Experts of a small language model: a shared expert of 128 neurons.
Below are experts of layer 5 (counted from 0) of a mixture-of-experts language model. Rows are named router (the router's row for the expert), gate (a neuron's input weights, with its number), up (a neuron's input weights, with its number) and show model dimensions 0-159. Each number is 128 + 24 x the weight over its row's rms, rounded and kept within 0 to 255. Numbers have three digits each.
Before each expert's rows: a language model's description of what the expert responds to; "mostly gets" lists some tokens that are sent to it at least half of the time. This comes from a sample of Wikipedia text that the model never trained on.

# expert 62
It responds to: Nationality plurals and adjectives. Plural -s on nationality nouns such as Arabs, Germans, Serbs, plus English, French, Latin, and hyphens in compounds.
mostly gets: " Latin", " news", "ensus", "urrent", " English", "aily"
router:104155158105162097090164123101147148078143134165106151126139161119146145097119146093128144122153111114097118107160096138152156114160160124121100099135151115153161147079137115168159147153099118143115140153116150149137151106107161101119115109092105150148102155147107098123153141101151115163095101113141110151104134092122150161114101156107121159111106124150169155153092132135132161123141118098125161152103095161155093114163120107100116110148109155158095088162085108149115127147140102
gate1:132152192143117109128164100148123115109138103167169121130128119146149127083101135107161158111104128125175084113114123125126131112156115115092092121151171102116134140142117138144149169121083176110116124141133165179135123141130169100106116120127043113158111126137121115152116129141125147116126127135114142125108112136133114178061158124123143133133100131139123155120103142171149132103169106087111106153115124111144087124162137131118103131124102150139129095138076168167110127086121126
up1:098110153077161106180119127128123127084079130128133125151132139142093076133096134154123124126141107113117150124128135102146166159120062120115138123121121147104176118116128144130136136125182123126097151129108080115145124148105128093110117086143148151109118121109092142123169130153157137131122107117118097113123143122110145084174087114121100129120106162161142119168149164155133101107106155121148140102105143169146131161131145162121145129140105201160138113099128138180111091149095126
gate2:100130139145160096110137117114141148144152134173094138114122180102109137120114162116134134098151098135095129109169121115127137076176177107137099112113145075131153149109115151148142155114112093140108174156114143124142104107089121124122090108097059141154107140134056124151137170108147135129122111123130114126128142105140118157101127133153116139093101109145156152178144116142125166128130108100126160133078127153151131053126151124118121123147127162137128122186116138121126125139123122
up2:150119142130110082086102144146128132186135135156152095145120157131093114116144124151127096122155133159108144127137135131142139120135199122162147113132123131134127130126118160128140119118137130104153193111161113128083098127117085161143126115131052116120149117108056149182149130140114127110135154166097146122159100136139080147123143111172153104119108161115149141167173150105095098109092169129122139111108108157093131102114129128134142122106134142112120160157129117104157143127108147
gate3:131175155117126103143159129130140070121123075194107170099136145129103112073136127126117135122097084112157126105152126106118162134125137096115108108121141108138106129141150156143148107141078148147127142143133138144142137116095143135118123124094131201163080119150121096086135131137134105130148103162141117101102145060151111132124109153126141133095151136150164123134073113145143118107182138154153123108136126143136087125151134117123127067134170117171111099117107115134136128149139138
up3:116125139155118130106073157136117116145116169165124154125098092118127139143125102081084117108101105151105158080122118099141169117143130114126130158101135139120109178146160138121158130149075148157117156122126136124095136169100133157148142093152112133158126109114156119131130114143125088086141149140095131117101084115134144120152199122144120126136125111162146116178097116136112140123136142117112129182104077119127078104165118151095130084137161127129186157129114125123128164118126101
gate4:068140119139108113096136091095130158123149105138114157127131156125170124112129124091132180115162116105127146113139126148129127119170142124126141128121106121120146124093118122142144171090096122143137089149131129147138150119088131139093115125138136137184103141155132089121182144107125093158105140141116112140133136135175115181148093131107125105110087120164117168173111113155160154110153099075164117169122122129110105110132127129118136103132111124114133095141095155125125146095126035
up4:150072145138131130170135138138127091143080125135124147100127143081134111135169114151135104151124099125130126115160124157096141088116087067122086109152151115145157150152172121104142118124143133142102152115124130093118103096162120138141134146141101187112113146115125172092102117115116100135127098090127121092112121138102148108092153106122122116106146124118174154080167156171118175126126155170145123117124118146118126154101127138167117126122127149168152104102127131137094116152129197
gate5:149128158171099166093105101082153152084124123162140125120128129139131134104134125112142113153101088139144081112121125158124145100138137100123122112120113107149126214119143163185151123107070128129126102133100177139129127145095144162134098113132096156121124139131120106114124128129117163135101131100152129119134095105110164127143057150131120090109149153131129158142128116156120139089136115152150133144088114083161147121159120119103152123137062158132096133145129113119101100161121124
up5:140148113151113141132089118096117127074151135141096117145121116166114109104140102140114121132151122119155138130157119165160137155129165072128121128156132124157156158088157144195114140105085127114163084109129164143145159132122074110137130124146114111128138151124118124081180116149122162106136099102135135138107111103158122131139068114162142149135123100094145142152117160118140149124117132152131164071093110150156115088133103096118164110118099132103100148135144105185106135143141100
gate6:127145137122138128137177117108130146100094097143126163139144128110161162058100125125138153148172074103106143143153147159182141132141130143151105118140169126132108104095108116118141169122113118109126118129078184145141101036123148111111124119096127140127115160145130084126161145109125119119155126113135109157114164140129172165103100146138121110112082108135143144138129103164153147143121113102141100128139158124147090116136133128099116118144118157150067111128138147100138125137139083
up6:073109114115123138164122144135135127093138145158113163111121136156136117099137153147110162141103124104144118114122129090109126092116125114133076100143134141101166080165184141145106111092146154139088126125115106125145138146095117185128133168148131157132119134100145150172122113112164123121159127129109130131092122129071152121130150124123123129147125137169089130123148123124148178105150080123099110104106119153085126127116135136087129150134147065127200109115099118167146132088122158

# expert 3
It responds to: Mid-word vowel syllables. Inner word pieces with vowels inside proper names and words, like Mor-oc-co, Venezuel-a, Sri Lank-a, Vac-ant, Naz-ar-ov.
mostly gets: "epend", "ri Lank", "pir", "iol", "ichol", "ident"
router:139142151093135139096143071138123136128147143153108172099165133120141162107089136118164145081111118125110093104139110151130136102130111094112105109165149115147181145128128110130162129130106109170102136139126119162141142118100152116131110098096097156123116135153097083112138166108132145129121074094144100148127156092119164144109133149091122141110105112154172141146128145154162161130170085099146134128122109133128062110143152076104101111140117145151126110161108125155124087148159107
gate2:149158141136104142120136066129131115149129131190113134110078175101139153105134109111125099125133102143101127118151112118115130064128150123132103146111122106147147112119157127168176114107104136154100140129142136132123149148120171126128102138141130152138088151107133110115137153133107143185136149152105133135081141120129133155117132132138120132155091111130166120126118121085121119149136099096140123149106122070140109079143156160138086097136155125165175151167094102145054095117131092
up2:109150130132157124134144127138136138151153109163129137140134123141127157179145134129110136132140117099138149126095084127113157117156154115139098135116123140128139101134095109094146141113127076159105149130111136144113165105111139142131152120107082127133123137158133098163109154070091147159138126156132092109161140143174158133118103118183156089162155076121120118097145148109119105083190175171111103134118112098123125129103151129115136113136083150148121149094157158186101145093096153
gate3:135132120105128104147126083159138118124116137147123123101155151128189113130126128099159140118115144130138133115141128171118067099094154146049100146161118092127114146113143129121094153109140166150130131122126131136134154158112150129090113144123123139144121153168082125104131128140143123120118130084127112156099139132115136127138131152105127125105103126170142156153106190093144137140163068140132178101106106148128094124126140145147085098138162123186143117092064139126125130124176155
up3:132150092137123052122149168119129182158101094115117123131132140138126127145158130135110099072172116113163192120132118115131130106153123177128142134171098112144158126141127110128126151125148129146124102109161130156131202118133097149129123153140084134145132124115170147091130141128139111129119137157100117085135129162160080126107120115188077109119103122126158121133168097114151130090103132106114105140154127092141115143132139119117084109132182115144114112149125145133092147134132122
gate4:135152146044144088119152125117153158107201103121113143114092118074111164095100120143145142143129127141098085109142111136181162098138129126119056158151097121143137163157165115109137145131097139140138162141105135148158106117132149105099143113123118147129131127153136087095143127132148109130132134123119129150109161098130134124124108122089103151142120133156182122125092159132134121107137128101106124141131107136138100097155087099107085120137156143147101114159142162131103149175121116
up4:141123132147177117118132107135125123112097107134126119102154158120184115142122139142102107150127112096157167174116164163140117160125122182134146077123135141059092087110144095126153162105119155166104125125139113092146111134118157100127093137144105097127119094132110230122128144153122139113104128125109164102142150131146138134110125129132146148088106123115148160169130108163150150181141147123142112168115112106141137132148124119126131148096164101132133134136116097112101101103122099
gate5:113138142108167105102147123109125096126156139163139133115123138112122090114124129107158171129152074099135160125132121109182118111132137153095123114150152112151160105110134121142151188134092121142141131155148133111123167099130114123137125152090133091160127142111126107142104142102158131154110109135157137127085123127159140112103108151118124110093077114144171095125121111198145145185168109102144147140117097162116091087144091130111081100146093152148136096149120119141099135163151088
up5:129120120133165121094095122135082089153135153141156074135160101142114101122099083142177155129124106140147159153092143111151104144123120107124160126111146136130150108125120133136155172152136127148150085131164107144094135116135114122156139132121141072137151149079135126139083146084131156124131080172122123103117137140148156113140120126097138118126094163118133091121167104217145143152158125116157140133127112149113115094072146168132119130132093129111135109122148116177118138136142104
gate6:104139159142134115128179147105127135124119116141106148118118152093167129129083110132122135108100142068110078088127102146167123125128168134129121121099155102154135119110142115107143144115116119198123128120117156183126126100119119151097135130107109137140130104123118106114165127131131136096137094118126091121108147106120155173090107130137110131120129125128155128122096145192114104153197148126194159120103121127184106144112149136141097137170140160109155113116141091124088132134151078
up6:109169135117104155134162142118111128159116074144107146128119110118150135135059100150114130133104137088127132060129136114161127168135148121127107139116149129138180103135124152092116108135102084134102112157130151147129118127129113178131124095133175121122129153132121117150110123154094143092160159128120076116117127117143150135164128108132132151137131144101134132100134146129092119159221136125122142107122159100183079111084154128108123111152106122105138154089157159141122117123128093
gate7:163177139107175132118131102118128144117134098142098168128170152140131161112125118126110140093144124133105101124134144141140145090160124093099078120120173124177160153133119127125108132092103143170081143131125133175146129120150136142101104103053112145110118160145113135108136134093089117137151101100129132148116153110175177136110120135087115142095135141154154117112113098146160139140147147126151146141113131147154084132165101142111131109139081164098166111158143101123119097129135083
up7:156158126131145127149110102148112169140092143102099154148171129123105161143122107136135121094114112151107122159128142097113089112149116078097131153170127141153098172161146126113098111150143138120113114127133122182130130148136146107115141088089134118111121125138085160151119172097131156113155113136110133112137179117135136103136163156115087133134128139137130107097116119106211141113087099126112157126116166130106055133117097143155166146131107120122143140155111123098175079110123117

# expert 63
It responds to: Hyphen and comma joiners. Hyphen-joined capitals such as -O, -G in compounds and dates, and comma or semicolon spacers before numbers in dates and tables.
mostly gets: " Bo", " hospital", " high school", "-O", "- O", "-G"
router:097151164095164111110161096086146137111149102158103164108143151114154161114108161089142154107141108103098114099159092139153155114155159136115108100136143097146140147106147105144153158157100115155108135168103167149147134115112152123099104119092101157150095160157101115109140148098151113135099097109146099148105141099115157153114105159108109150118113116151159155149100105149155152156151101111151161142116092141144097093158133110106112103156108155167113112163102119143114136157140103
gate2:130141104107140121096142143131126146112127099155125150106149133127140147110107172096153155119116097123114106102126098170160116103122144095109130118137138092145179161112144110138198144108090131142123142148090125131137132113122140129086097165103112175156093117147122112116125127097129099133116131092186081150135178112140179163102122139088133115113116125171124136133101121157154138144179125132152159155118119127141059104161135143117094096153113140169109105135106112147124106145160111
up2:094123119117144157137131129106111094157177127180121120112130140105136157164143093131134148106108139124114161129139124130124153112162126126129147115149114149114120143140142120112149121149119084165086142153169098145150108114100121116090126088135129130114118145081124105101177144127141123110155097117039136138138121105139126165122158121094120125128077147142116137163114143091113189106104157171175130140148149178085116117102164131080113116142093130138123118127129092096095138104111137
gate3:117137161129134120125152100103136125118125121147123189111145166077151142081120129124142147087139084107116102098117133125116154120150152130118098087152150117159140140118169085151184137106110130140130149156097155156150139107109140116114075075138102176124131162161099099111131143128177096126106120123143095174124157107092101191102116128100120165108124108146151143152113115131141142156139117121150132153093116131138093117176144107143082104137111139121102110124103089129145132143139119
up3:135111078114125082126164141155134113122138105100137144136176136135100172128083171134120094174130192155127136134126108130127142144074101154147150147120139110148132108097125120103092150141108159095145155155118094105101114169136123112117120157140158147098119122145143122137104162127149079187104126142108126123120105115150139144158120125100179175114125089129157145088146148137124141106145147110106135101123110107122159119129196125120144136138168134079137139095144122129095138103108145
gate4:133139142140088141131147060088122140145133132129142130091137147128123141112115145109147104085103115145143138152115113115131158123150167112094134106141150104153139158139165106185166138106087132168108119142111152140125112116122145116135112108130115127156118147158116108103152149112140104095126116111112127090118137113103127152127157157131070148069121112169107173167114108141147157164149092130110158168127154124166144084127099134165106110141093090133106085132115104154147097084169103
up4:107131145132153166172120167161138123101140114180099145129110122127149107109136081128115128130176098118131121145127130138140100112117127092101154163138136107148107106123163131111133139115133146108124171144110090122117130212140138169159120143114106179093141168115117123091112136113104102152131118147163102121115161118092120122141156165088163135107095118127172137120139106084121123085127153151119110099128089134169104132100146124093150113104126145124136134114089165122112126189090134
gate5:096126124132136144129138150107107154115164149183109129108139115124151155070146144103177143131155118071134150131117100145113161098116139125123116113172118136176171127128185125153134157116123111130093146130132124104125127105087144118148124097137106141142043152153138113130121143108123126172116095129153108142067112100130134162113150132104133134112100073129121135156123136187158159130164104127098119166101139143143094096125147121105089130133103152151098115136118155133093113125123115
up5:104113133167119138116127143107115140134131143126102116096166142134081131142135082117149110183141125118129146152110109118125070100092110141105153162127157105150114134110191130139165140102163091093153105134133101085137147138165093131130131154129130157151115132154172120126092135152124119151128146104124127129077130167144125112078146131120113107136151133137094112134140177132145122125145128124123165167100154124132090130184200151149118173115130088083135100137118130120113151097128158
gate6:102159141123134137134120092097125146105177139168100140096125169127107105115117088107161149118144103134107129106140126141147131076146214135138112103156152106137155125128124127147150161109133074158140128141107117149150147122130130107107108149094106155126091101118113139160118169141144180142132138140127111152087128116117146138112114147139145109110088103136116140133088130164141164160167105102147179167135101116148096118156105116107114119130083142156098136171120097103126128182109107
up6:128127093158108090149129124144127130136153114127106107116149144107084120146144129141128103134087116104115154120113095156097103111145051125148144128136160138141137109082175149118115141086149118098168151128162095101109102134163139125146150140130173151121129109104093125132129167121167100196141118110160154098151143154162151141129163112166118138111180117127120113132142107114112107138133118138110082134098125118139101130136190126134135134109129127076157128157148123152147116104123196
gate7:117121115097164122070146121119159160112147103132119153099122136112118135122131131090166145116133116133094093136133076142163132110180152109133125119106162086139187154120169109126162139089112119156106156160122170179136147066099156103094112105118090130146097129146117086121129169090152151147116090125140119154114159114140131187111118135135088109116103116133129160140129114142155149138138125101145149129101156114148117112111119094120108128138082133146121133130124158167124111138131079
up7:111121103154158080101118149131162157077130068141157139117110119107161169130160098122123118108143158104107115121093116130116142107141144092154160114111161126131150148103165134097151140101104178124125128140154112126115150084151123157126125126137114148155090106150103106193131178111169129147104091151150115139173086120161122128125131124122103092117150125122100128134154156070132126143118121096162112107108143139169169131091106111116114116134147110116112121130143131132123134199129102